{"normalize_top_k": false, "balance_bias": false, "init_std_router": 0.0106, "lr_router": 0.00197, "vocab_size": 5814, "norm": "rmsnorm", "tie_embeddings": false, "beta2": 0.95, "train_tokens": 492700000}
Below are experts of layer 3 (counted from 0) of a mixture-of-experts language model. Rows are named router (the router's row for the expert) and show model dimensions 0-127. Each number is 200 + 30 x the weight over its row's rms, rounded and kept within 0 to 999.
After each expert's rows: "comes after" lists some tokens at least twice as common just before its tokens as in all text; "mostly gets" lists some tokens that are sent to it at least half of the time. This comes from a sample of Wikipedia text that the model never trained on. Tokens count by the router's weight.

# expert 36
router,173,173,157,186,184,167,188,248,234,179,169,199,225,183,192,181,236,240,154,245,171,161,157,170,146,163,167,204,164,192,232,223,184,202,225,188,209,164,194,249,242,206,235,242,167,230,231,164,220,227,247,240,236,167,228,223,183,192,240,227,164,169,230,165,231,176,232,166,222,217,169,177,239,225,218,171,175,236,239,178,197,167,177,161,213,177,174,162,182,244,175,168,164,169,159,200,220,222,165,230,228,225,168,230,159,168,170,220,172,175,234,174,224,228,173,184,192,241,231,237,239,188,234,166,231,169,202,166
comes after: "\n\n", "201", "- ", "199", "a ", "194"
mostly gets: "Un", "pen", "super", "non", "|---|---|---|---|---|---|", "Or"

# expert 49
router,174,205,161,193,168,160,209,247,219,182,179,194,219,178,237,196,230,235,151,249,176,163,176,195,211,169,165,208,161,173,238,173,196,171,241,203,199,167,136,166,235,181,221,214,181,223,243,169,199,229,242,233,239,184,244,200,233,228,223,207,155,169,227,142,180,158,222,177,224,196,167,193,235,237,216,164,217,256,238,217,190,213,176,175,205,174,164,156,181,225,158,164,161,162,130,227,185,205,182,186,235,226,166,211,167,158,164,167,213,166,228,208,227,168,196,230,251,200,237,238,208,187,229,174,238,166,176,180
comes after: "P", "G", "K", "M", "R", "B"
mostly gets: "G", "Mc", "eg", "uk", "P", "And"

# expert 48
router,169,173,156,200,177,170,217,255,225,181,168,199,245,179,222,186,225,236,165,241,164,182,172,161,218,166,160,216,156,173,238,183,190,185,227,179,216,175,153,212,238,181,238,238,169,233,237,163,218,226,258,230,230,172,239,203,186,155,216,208,160,174,238,156,195,226,229,170,231,198,173,174,238,251,229,158,187,188,239,168,198,188,164,161,202,177,173,152,174,229,185,175,174,175,142,228,267,231,169,227,235,213,157,220,169,165,174,169,180,177,212,188,237,194,171,195,191,224,230,232,203,213,229,177,238,178,167,177
comes after: "| ", "(", "–", "in ", "In ", "-"
mostly gets: "198", "193", "194", "189", "191", "187"

# expert 95
router,169,218,166,229,164,179,205,241,225,169,153,209,207,168,227,206,225,233,192,222,184,209,206,162,171,165,182,252,166,178,227,256,183,144,237,193,202,194,136,192,241,229,229,252,171,237,218,172,232,220,236,219,246,176,243,254,203,176,215,215,178,168,233,154,234,204,213,199,223,185,182,157,241,209,232,173,229,205,233,179,182,220,167,175,159,188,166,172,183,227,175,170,173,151,182,196,196,219,175,253,221,245,159,221,161,174,192,234,200,169,243,120,220,216,207,202,207,247,228,221,191,242,237,177,233,196,178,177
comes after: "| ", "the ", "–", "a ", "The ", "In "
mostly gets: "year ", "years ", "there ", "number ", "million ", "season "

# expert 29
router,169,200,167,133,190,160,236,239,241,168,170,198,222,184,180,199,229,241,161,241,192,182,176,170,195,166,158,193,156,178,232,231,177,217,229,184,218,170,209,222,235,184,242,221,170,227,233,168,222,242,247,235,245,172,234,230,217,209,233,208,171,166,233,160,226,208,220,174,222,190,165,216,239,246,215,167,153,217,234,201,191,169,165,170,186,179,167,165,179,240,188,171,162,165,154,207,228,222,175,218,239,222,163,229,167,159,173,210,220,168,219,146,231,222,175,214,215,242,237,240,231,191,219,160,235,146,194,168
comes after: "|", ".", ". ", "201", "==", "202"
mostly gets: "States", "Park", "City", "York", "England", "ities"

# expert 60
router,162,226,162,224,163,160,240,243,232,186,168,184,209,181,200,186,244,235,163,228,198,185,191,179,170,160,166,209,156,172,232,234,177,228,239,188,259,171,226,224,239,196,245,221,179,230,238,162,214,240,245,235,235,190,220,203,212,193,243,205,172,177,234,146,259,211,235,173,220,202,166,177,229,245,224,169,167,172,242,179,180,225,174,181,144,181,169,167,181,231,212,165,170,181,162,189,198,234,162,244,225,230,167,231,161,160,186,221,237,176,207,193,221,191,175,195,261,203,228,237,219,216,217,171,242,169,206,165
comes after: ". ", "in ", "of ", "\n\n", "at ", "to "
mostly gets: "There ", "St ", "production ", "Saint ", "According ", "San "

# expert 10
router,174,172,160,198,174,171,182,252,230,177,161,187,215,170,203,197,235,241,170,236,187,168,175,163,169,154,155,235,161,172,233,175,186,210,231,202,208,165,188,208,241,210,235,249,156,237,237,165,230,221,246,236,241,168,236,222,204,220,237,218,156,177,240,151,209,201,214,181,226,203,165,196,232,249,230,167,150,199,241,179,180,172,174,174,183,183,174,160,168,245,193,174,163,167,159,180,225,224,165,209,232,220,160,232,169,169,182,168,198,179,218,199,226,209,165,213,178,236,235,232,235,207,228,158,249,163,162,175
comes after: "\n\n", "- ", "| ", "(", "in ", "of "
mostly gets: "Born", "Genre", "Location", "Pr", "Ca", "Died"

# expert 18
router,178,183,166,163,184,169,215,252,238,180,175,198,194,191,209,181,225,237,172,240,190,174,154,167,191,161,166,206,155,167,230,229,180,176,233,180,195,160,144,217,246,196,244,236,169,233,231,168,217,232,243,232,241,172,230,215,171,242,222,230,151,173,235,148,226,241,215,179,226,199,170,176,244,221,218,163,200,229,232,167,225,203,162,166,175,173,179,165,149,238,191,171,165,169,158,211,223,213,176,210,233,217,163,212,158,168,183,210,169,183,219,191,219,197,174,198,184,222,248,231,232,179,230,171,245,152,147,173
comes after: "| ", "- ", ", ", "the ", ": ", ". "
mostly gets: "Ch", "St", "Th", "Mar", "Ar", "Tr"

# expert 24
router,164,149,160,219,192,165,209,249,229,170,162,196,223,184,183,189,229,242,165,237,173,183,191,172,211,160,171,191,159,158,234,191,188,216,232,197,227,169,188,228,239,233,247,235,178,234,235,170,196,222,243,234,236,177,244,209,240,177,245,215,164,177,230,154,192,165,215,178,230,208,178,184,241,263,222,173,184,226,233,192,186,171,179,166,193,175,183,169,163,235,190,177,170,162,160,255,192,232,167,245,228,225,165,219,177,161,177,176,218,166,233,147,224,207,167,215,167,204,238,235,218,215,228,169,237,164,161,173
comes after: ".", ":", "| ", ": ", "on ", "-"
mostly gets: "West ", "East ", "Valley ", "Central ", "Eastern ", "Pacific "

# expert 25
router,174,223,161,185,185,168,204,253,231,170,165,197,208,170,209,186,237,249,165,252,179,173,182,170,204,163,162,209,158,179,235,219,169,212,236,179,227,171,196,248,239,192,238,238,160,235,230,167,216,236,245,238,250,185,221,207,219,229,225,246,161,180,226,161,234,214,221,170,234,207,155,188,243,242,235,169,165,231,237,164,178,195,176,164,177,177,172,157,173,221,196,166,161,169,162,211,228,216,164,211,237,227,164,232,159,162,168,175,234,180,218,159,227,218,183,194,187,228,233,234,205,197,225,171,234,157,205,169
comes after: "\n", "the ", "|", "\n\n", ".", ")"
mostly gets: "==", "\n\n", "===", "The ", "\n", "== "

# expert 63
router,174,177,155,197,185,173,184,248,229,178,152,170,180,172,186,188,226,241,170,240,191,173,186,168,192,166,168,219,160,171,239,198,188,189,234,202,246,177,170,233,231,176,232,236,161,236,236,166,210,223,240,237,242,182,228,226,177,187,221,211,160,181,227,143,211,205,221,168,213,219,170,170,222,254,230,166,152,188,243,170,243,185,176,158,169,170,166,158,188,230,155,174,165,172,158,191,242,227,172,201,232,227,169,212,160,156,180,177,224,155,216,182,229,224,181,208,194,247,237,237,196,154,238,172,237,161,206,182
comes after: "\n", "the ", "|", "and ", "- ", "\n\n"
mostly gets: "Party ", "See ", "USA ", "Gl", "Ab", "sci"

# expert 94
router,169,193,164,178,186,175,185,246,239,179,153,199,219,172,201,202,228,236,158,226,199,170,180,165,158,161,166,209,165,187,228,205,177,182,245,176,230,184,157,241,244,180,234,218,163,235,232,169,229,222,253,237,243,169,239,237,184,213,211,210,178,169,232,161,239,221,216,178,225,208,164,180,247,226,224,157,180,259,230,189,237,177,173,159,200,180,173,162,160,226,185,169,161,161,157,184,213,220,165,224,238,233,163,224,151,157,167,213,213,175,201,174,225,222,146,175,156,223,233,227,187,201,226,179,235,167,184,179
comes after: "\n", ") ", " ", ")", "|", "% "
mostly gets: "|", ";", "- ", ").", ".\"", "*"

# expert 13
router,160,233,157,176,174,156,228,201,193,202,169,208,278,170,190,152,224,224,172,217,187,196,174,127,156,183,178,183,143,215,245,206,178,205,234,157,228,160,163,246,228,149,200,234,161,243,216,194,210,197,249,229,226,202,235,191,234,195,214,224,183,203,203,202,244,201,208,161,261,181,183,179,218,195,262,174,206,168,227,171,224,223,174,158,174,183,178,184,182,193,192,192,190,183,201,238,262,204,169,185,255,253,168,274,188,162,182,204,211,149,232,143,216,192,201,208,219,221,201,227,211,167,219,166,195,189,192,203
comes after: ".", "|", "==", ")", "===", "s"
mostly gets: "\n\n", "\"", "==", "). ", "== ", "\n"

# expert 87
router,176,223,160,156,155,172,165,239,236,188,171,175,201,189,211,180,240,238,164,224,176,169,170,170,203,166,166,235,158,182,232,228,167,225,234,171,205,173,168,192,232,191,239,236,173,239,222,168,220,227,243,233,236,158,240,202,182,185,235,199,164,167,232,156,238,222,219,177,226,222,177,185,236,233,219,169,135,210,243,193,182,216,172,169,206,178,163,163,186,233,187,167,163,178,155,198,215,253,176,200,223,221,167,230,171,167,160,193,187,157,247,163,226,184,181,203,266,210,231,234,206,197,237,172,238,162,211,164
comes after: "F", "P", "201", "202", "M", "T"
mostly gets: "CS", "P ", "CC", "ts", "SS", "porting "

# expert 5
router,167,205,166,195,180,162,202,245,241,178,161,213,234,194,177,187,230,240,171,239,180,169,148,169,139,163,162,223,160,180,226,228,175,203,235,157,192,164,217,192,230,210,242,234,169,241,235,177,213,226,246,231,235,179,236,247,186,172,217,230,166,166,238,158,208,189,228,182,229,211,165,186,249,247,226,170,186,205,231,183,213,210,174,164,165,172,168,161,157,237,215,180,162,164,159,200,205,218,171,198,219,233,161,226,159,147,168,216,216,162,213,176,228,219,180,174,220,227,246,238,227,190,222,164,232,168,172,175
comes after: "of ", "in ", "'", "for ", "to ", "at "
mostly gets: "his ", "this ", "their ", "This ", "His ", "the "

# expert 27
router,173,192,157,197,187,167,175,249,228,178,166,197,222,167,215,190,239,242,161,232,195,165,173,159,180,155,157,215,161,179,235,206,187,164,234,172,204,178,168,223,236,190,245,244,164,222,232,170,212,229,241,231,240,177,240,218,182,207,213,224,155,170,233,157,232,210,214,179,217,211,171,206,236,259,225,167,125,182,242,181,196,189,172,162,183,186,170,152,167,237,197,170,166,163,167,201,233,213,174,223,230,238,158,220,161,154,156,187,218,176,201,176,227,216,177,178,207,229,240,240,216,225,226,171,238,153,178,188
comes after: "| ", "(", "- ", ": ", "and ", "/ "
mostly gets: "Se", "El", "Species", "Ser", "Val", "Gl"

# expert 17
router,184,204,161,209,175,161,233,253,230,173,166,203,184,190,180,187,237,247,167,239,189,161,165,162,196,171,173,248,165,165,241,187,163,200,231,196,230,166,194,206,230,186,233,229,161,239,234,160,229,240,250,233,244,167,227,251,186,191,223,194,178,176,228,163,251,223,234,174,213,224,178,175,228,244,214,165,179,215,237,177,190,203,170,165,167,175,164,165,174,236,196,174,173,159,178,220,240,208,165,228,229,228,177,223,157,175,183,145,211,187,221,161,234,226,158,172,199,226,241,243,196,215,234,176,237,168,186,161
comes after: "\n", "the ", "| ", "\n\n", "in ", "("
mostly gets: "two ", "three ", "four ", "several ", "few ", "These "

# expert 11
router,165,195,161,214,205,180,193,256,242,175,183,222,222,146,225,193,265,244,186,243,164,199,203,144,233,188,171,223,174,210,226,193,169,196,193,207,206,158,186,219,223,208,224,209,95,202,232,163,228,199,228,215,290,187,240,247,182,196,218,210,195,198,219,175,196,228,258,192,228,171,176,193,280,248,212,183,236,200,224,195,180,213,189,156,205,192,183,178,190,193,191,204,172,192,160,180,202,255,184,209,200,253,179,224,199,161,149,192,196,184,195,158,233,184,193,192,191,240,226,233,203,197,238,154,261,178,175,194
comes after: "| ", ".", "–", ",", "(", "1"
mostly gets: "200", "201", "199", "202", "196", "195"

# expert 9
router,168,218,162,195,200,167,201,251,227,171,172,178,218,185,224,185,228,248,166,221,169,185,176,174,174,158,164,236,170,161,230,239,172,227,238,181,252,162,163,223,251,231,234,232,169,229,235,164,208,219,242,236,238,181,240,208,212,226,231,214,170,176,235,160,227,196,222,184,222,186,172,184,246,249,228,163,176,222,241,165,222,213,171,171,184,177,165,160,165,245,182,163,165,175,164,201,216,205,176,188,233,228,156,215,168,166,183,197,149,172,201,170,235,222,184,163,223,243,234,234,227,196,229,160,234,175,160,175
comes after: "- ", ": ", "the ", "of ", "a ", "Green "
mostly gets: "Sp", "sup", "dep", "mov", "def", "Dep"

# expert 83
router,182,216,173,219,190,172,217,248,225,175,163,185,242,203,200,205,231,230,165,211,199,179,162,170,168,160,177,193,158,170,230,238,167,196,234,209,233,188,158,200,236,160,246,234,174,230,224,167,222,203,237,230,223,172,226,256,149,243,204,206,172,181,239,167,213,252,204,165,236,214,184,169,230,239,224,166,198,163,231,223,242,192,151,171,236,187,174,172,177,226,210,168,179,163,125,190,219,258,176,210,238,234,151,223,180,169,190,172,184,164,228,190,227,204,174,172,168,236,234,230,247,235,219,173,234,185,161,180
comes after: ", ", "and ", "ed ", "he ", "is ", "He "
mostly gets: "but ", "and ", "while ", "/", "& ", "said "

# expert 51
router,173,218,165,220,177,164,199,238,226,176,167,186,235,192,206,179,238,242,165,247,175,174,183,166,193,160,166,238,151,167,233,231,190,188,227,172,224,173,131,270,241,215,232,236,175,228,237,171,210,224,241,224,237,160,240,201,203,218,228,219,158,182,238,154,223,232,223,185,221,224,176,186,237,236,236,162,159,198,241,155,191,219,175,165,187,179,181,163,173,225,204,168,162,166,167,245,213,219,170,201,222,217,163,223,172,167,191,183,210,170,241,190,237,241,183,181,191,222,243,232,206,186,234,164,238,163,186,176
comes after: "of ", ".", ": ", "M", "in ", "the "
mostly gets: "Sp", "Pol", "Ed", "Dr", "US ", "War"

# expert 77
router,169,191,158,181,189,169,187,250,227,180,169,199,240,177,221,189,226,236,159,227,178,178,198,166,191,172,169,210,161,170,233,196,188,210,231,153,218,188,213,211,240,190,238,243,169,236,238,173,220,235,238,217,231,173,233,223,180,178,217,194,172,167,236,157,246,216,223,166,213,216,160,174,228,246,235,165,150,239,251,189,239,207,169,163,208,184,170,154,173,237,218,165,165,163,159,203,241,226,187,223,242,228,169,232,163,161,176,212,217,165,198,174,232,218,161,162,230,229,253,235,213,206,248,167,239,171,177,171
comes after: ".", ". ", ", ", "and ", "w", "where "
mostly gets: "He ", "he ", "she ", "She ", "It ", "His "

# expert 73
router,188,178,173,172,205,177,210,230,233,176,166,190,217,184,236,194,245,232,184,239,173,165,200,184,180,168,166,211,178,216,225,207,203,205,230,198,245,190,211,284,232,235,225,230,159,240,230,168,215,229,240,222,228,192,234,207,160,187,224,205,178,183,236,175,233,116,223,168,203,234,171,166,239,225,240,167,195,230,246,191,189,182,168,185,188,157,166,165,152,230,163,179,176,170,171,274,214,183,145,209,208,225,178,230,169,189,185,173,219,183,219,174,227,236,146,156,240,231,226,225,212,219,223,172,240,188,244,175
comes after: "the ", "-", "of ", "a ", "The ", "′"
mostly gets: "also ", "only ", "both ", "mod", "ely ", "different "

# expert 30
router,166,213,166,204,198,167,188,251,223,176,164,193,237,171,215,197,233,245,176,227,171,175,183,162,218,163,156,191,159,155,242,178,184,222,239,196,253,179,190,155,247,212,232,244,166,227,234,171,228,223,235,227,229,161,228,197,151,197,230,207,167,183,225,151,216,157,199,176,216,195,174,158,238,240,226,166,179,214,238,148,187,175,172,163,214,190,167,160,173,239,172,177,162,160,177,169,209,215,168,208,217,243,157,239,169,161,187,258,207,175,206,180,225,187,195,181,193,205,253,243,192,193,232,170,240,172,155,185
comes after: "| ", "\n\n", "\n", ". ", "Genus", "). "
mostly gets: "′", "From ", "FW ", "Win ", "To ", "$"

# expert 74
router,179,229,161,176,179,162,183,250,236,162,170,193,219,164,186,194,232,246,172,217,183,181,164,162,197,169,166,226,165,160,231,209,178,187,247,181,234,167,185,212,245,217,242,232,158,237,231,162,222,223,248,227,239,152,239,205,191,176,225,228,154,173,239,161,200,232,224,178,219,198,174,140,230,237,218,169,187,214,233,184,234,204,161,167,151,162,174,155,193,232,193,172,172,160,163,198,215,213,174,202,235,237,165,217,173,159,194,191,191,185,208,203,230,224,165,151,178,232,241,233,231,189,240,165,232,177,157,173
comes after: "the ", "- ", "The ", "to ", "a ", "("
mostly gets: "−", "disc", "comp", "ref", "spe", "Rec"

# expert 57
router,159,224,176,154,196,142,232,220,228,193,147,195,235,174,218,197,221,243,165,208,206,145,224,133,194,154,182,219,187,164,216,179,170,196,258,185,174,168,162,221,217,205,212,196,146,198,216,141,189,235,224,238,241,139,241,235,203,185,206,243,203,203,199,148,195,240,193,189,263,196,211,181,257,194,222,166,204,223,212,156,188,191,168,159,215,199,181,177,155,220,195,191,179,168,174,195,263,239,194,249,207,277,148,220,175,193,176,214,201,178,183,176,203,178,165,192,193,195,234,224,219,216,207,168,225,179,185,155
comes after: "\n", " ", ") ", "0 ", "1 ", "2 "
mostly gets: "| ", "); ", "—; ", "; ", ".; ", "\n "

# expert 70
router,168,198,162,211,191,166,187,241,221,173,162,220,197,187,201,205,229,243,160,243,196,160,185,162,169,164,173,227,155,177,229,191,189,187,222,180,241,149,244,197,236,172,237,248,170,238,232,167,201,234,243,236,241,171,238,236,216,185,232,208,171,176,231,160,217,152,214,179,216,222,162,181,233,241,210,165,166,200,245,191,206,180,161,164,152,186,175,158,157,237,193,170,168,174,151,193,221,225,162,217,237,214,162,219,161,158,170,222,202,156,198,165,229,223,174,211,169,231,236,234,234,209,227,162,239,161,183,184
comes after: "of ", "in ", "\n", ". ", "'", "to "
mostly gets: "the ", "The ", "his ", "their ", "this ", "This "

# expert 56
router,168,208,162,196,180,171,201,259,231,176,163,192,219,170,201,180,228,244,168,238,180,174,209,165,214,155,166,208,156,176,231,219,166,238,243,183,244,172,203,191,238,202,243,242,169,222,235,163,205,236,240,236,230,171,237,210,196,211,218,221,166,170,224,154,200,202,227,171,225,217,165,166,235,236,232,167,197,216,251,142,191,206,168,166,166,177,171,157,167,250,184,176,171,156,165,226,220,178,159,228,236,227,177,214,162,175,187,178,193,176,212,169,228,213,172,196,253,229,239,226,183,199,252,180,242,165,164,165
comes after: "of ", "in ", "_", "the ", "Th", "| "
mostly gets: "MPC ", "Ira", "Toky", "pati", "Melbour", "Pakist"

# expert 1
router,171,235,163,215,186,173,185,246,241,174,160,202,217,203,175,198,227,246,169,232,174,156,169,158,182,169,163,245,164,185,235,213,178,234,238,208,234,176,228,205,244,182,251,227,152,230,227,159,208,225,248,231,229,172,225,218,187,195,219,228,180,170,233,149,205,224,201,172,227,223,184,197,253,248,223,165,214,222,237,184,209,188,173,166,212,170,170,172,180,243,169,176,163,171,170,228,187,231,163,208,233,216,155,223,168,164,194,183,190,175,237,155,232,182,163,164,140,217,241,232,222,239,228,162,241,170,198,172
comes after: "1", "2", "3", "6", "4", "0"
mostly gets: "× ", "every ", "–", "No ", "Miss ", "more "

# expert 75
router,170,235,163,181,189,176,184,248,236,180,170,178,219,182,220,191,232,245,149,227,175,178,188,165,200,165,156,244,161,158,234,208,176,176,229,172,256,168,182,207,236,159,240,237,177,238,238,162,218,219,251,236,229,163,250,196,202,243,239,206,163,174,226,151,191,222,214,183,228,227,173,195,243,254,220,165,154,192,242,170,179,224,169,161,181,181,166,164,166,233,192,176,170,157,158,212,211,210,177,208,236,230,159,225,166,165,186,195,192,176,218,183,226,214,194,216,192,215,241,232,206,219,239,160,237,164,208,169
comes after: "| ", "- ", "F", ": ", "0 ", "C"
mostly gets: "Mc", "De", "Bel", "AR", "New", "All"

# expert 54
router,181,224,161,148,185,169,226,239,243,178,167,169,223,173,168,183,242,249,162,231,176,176,181,170,192,168,156,201,168,165,238,241,177,213,219,182,225,181,187,244,235,183,236,230,178,234,229,166,222,235,235,234,229,173,242,203,151,190,221,236,175,169,231,155,225,240,214,174,221,218,173,186,228,230,225,164,157,239,234,179,177,222,172,168,167,188,172,167,167,234,194,174,162,167,154,187,200,230,175,221,226,224,164,221,164,170,156,219,242,176,221,200,229,222,167,170,223,230,240,235,230,220,214,164,238,159,192,166
comes after: "| ", "; ", "0 ", "and ", "% ", "Votes "
mostly gets: "present", "design", "Writ", "Int", "Mod", "Def"

# expert 14
router,169,195,158,194,182,163,193,248,231,171,167,188,223,187,203,207,245,236,167,231,190,170,180,160,195,158,155,234,166,155,239,216,187,212,235,167,252,163,196,251,234,227,241,232,170,230,237,161,231,228,240,234,239,164,235,211,201,189,227,227,160,179,231,154,204,198,222,170,224,206,164,193,233,250,225,162,165,236,239,185,177,209,171,163,187,178,164,169,174,241,184,167,167,172,164,209,218,178,167,201,234,228,158,222,157,161,176,190,195,175,229,158,229,205,175,193,162,244,234,234,195,213,242,171,233,170,189,169
comes after: " ", "|", "| ", "\n\n", "; ", "% "
mostly gets: "|---|---|---|---|---|", "|---|---|---|---|---|---|", "|", "|---|---|---|---|", "cor", "Family"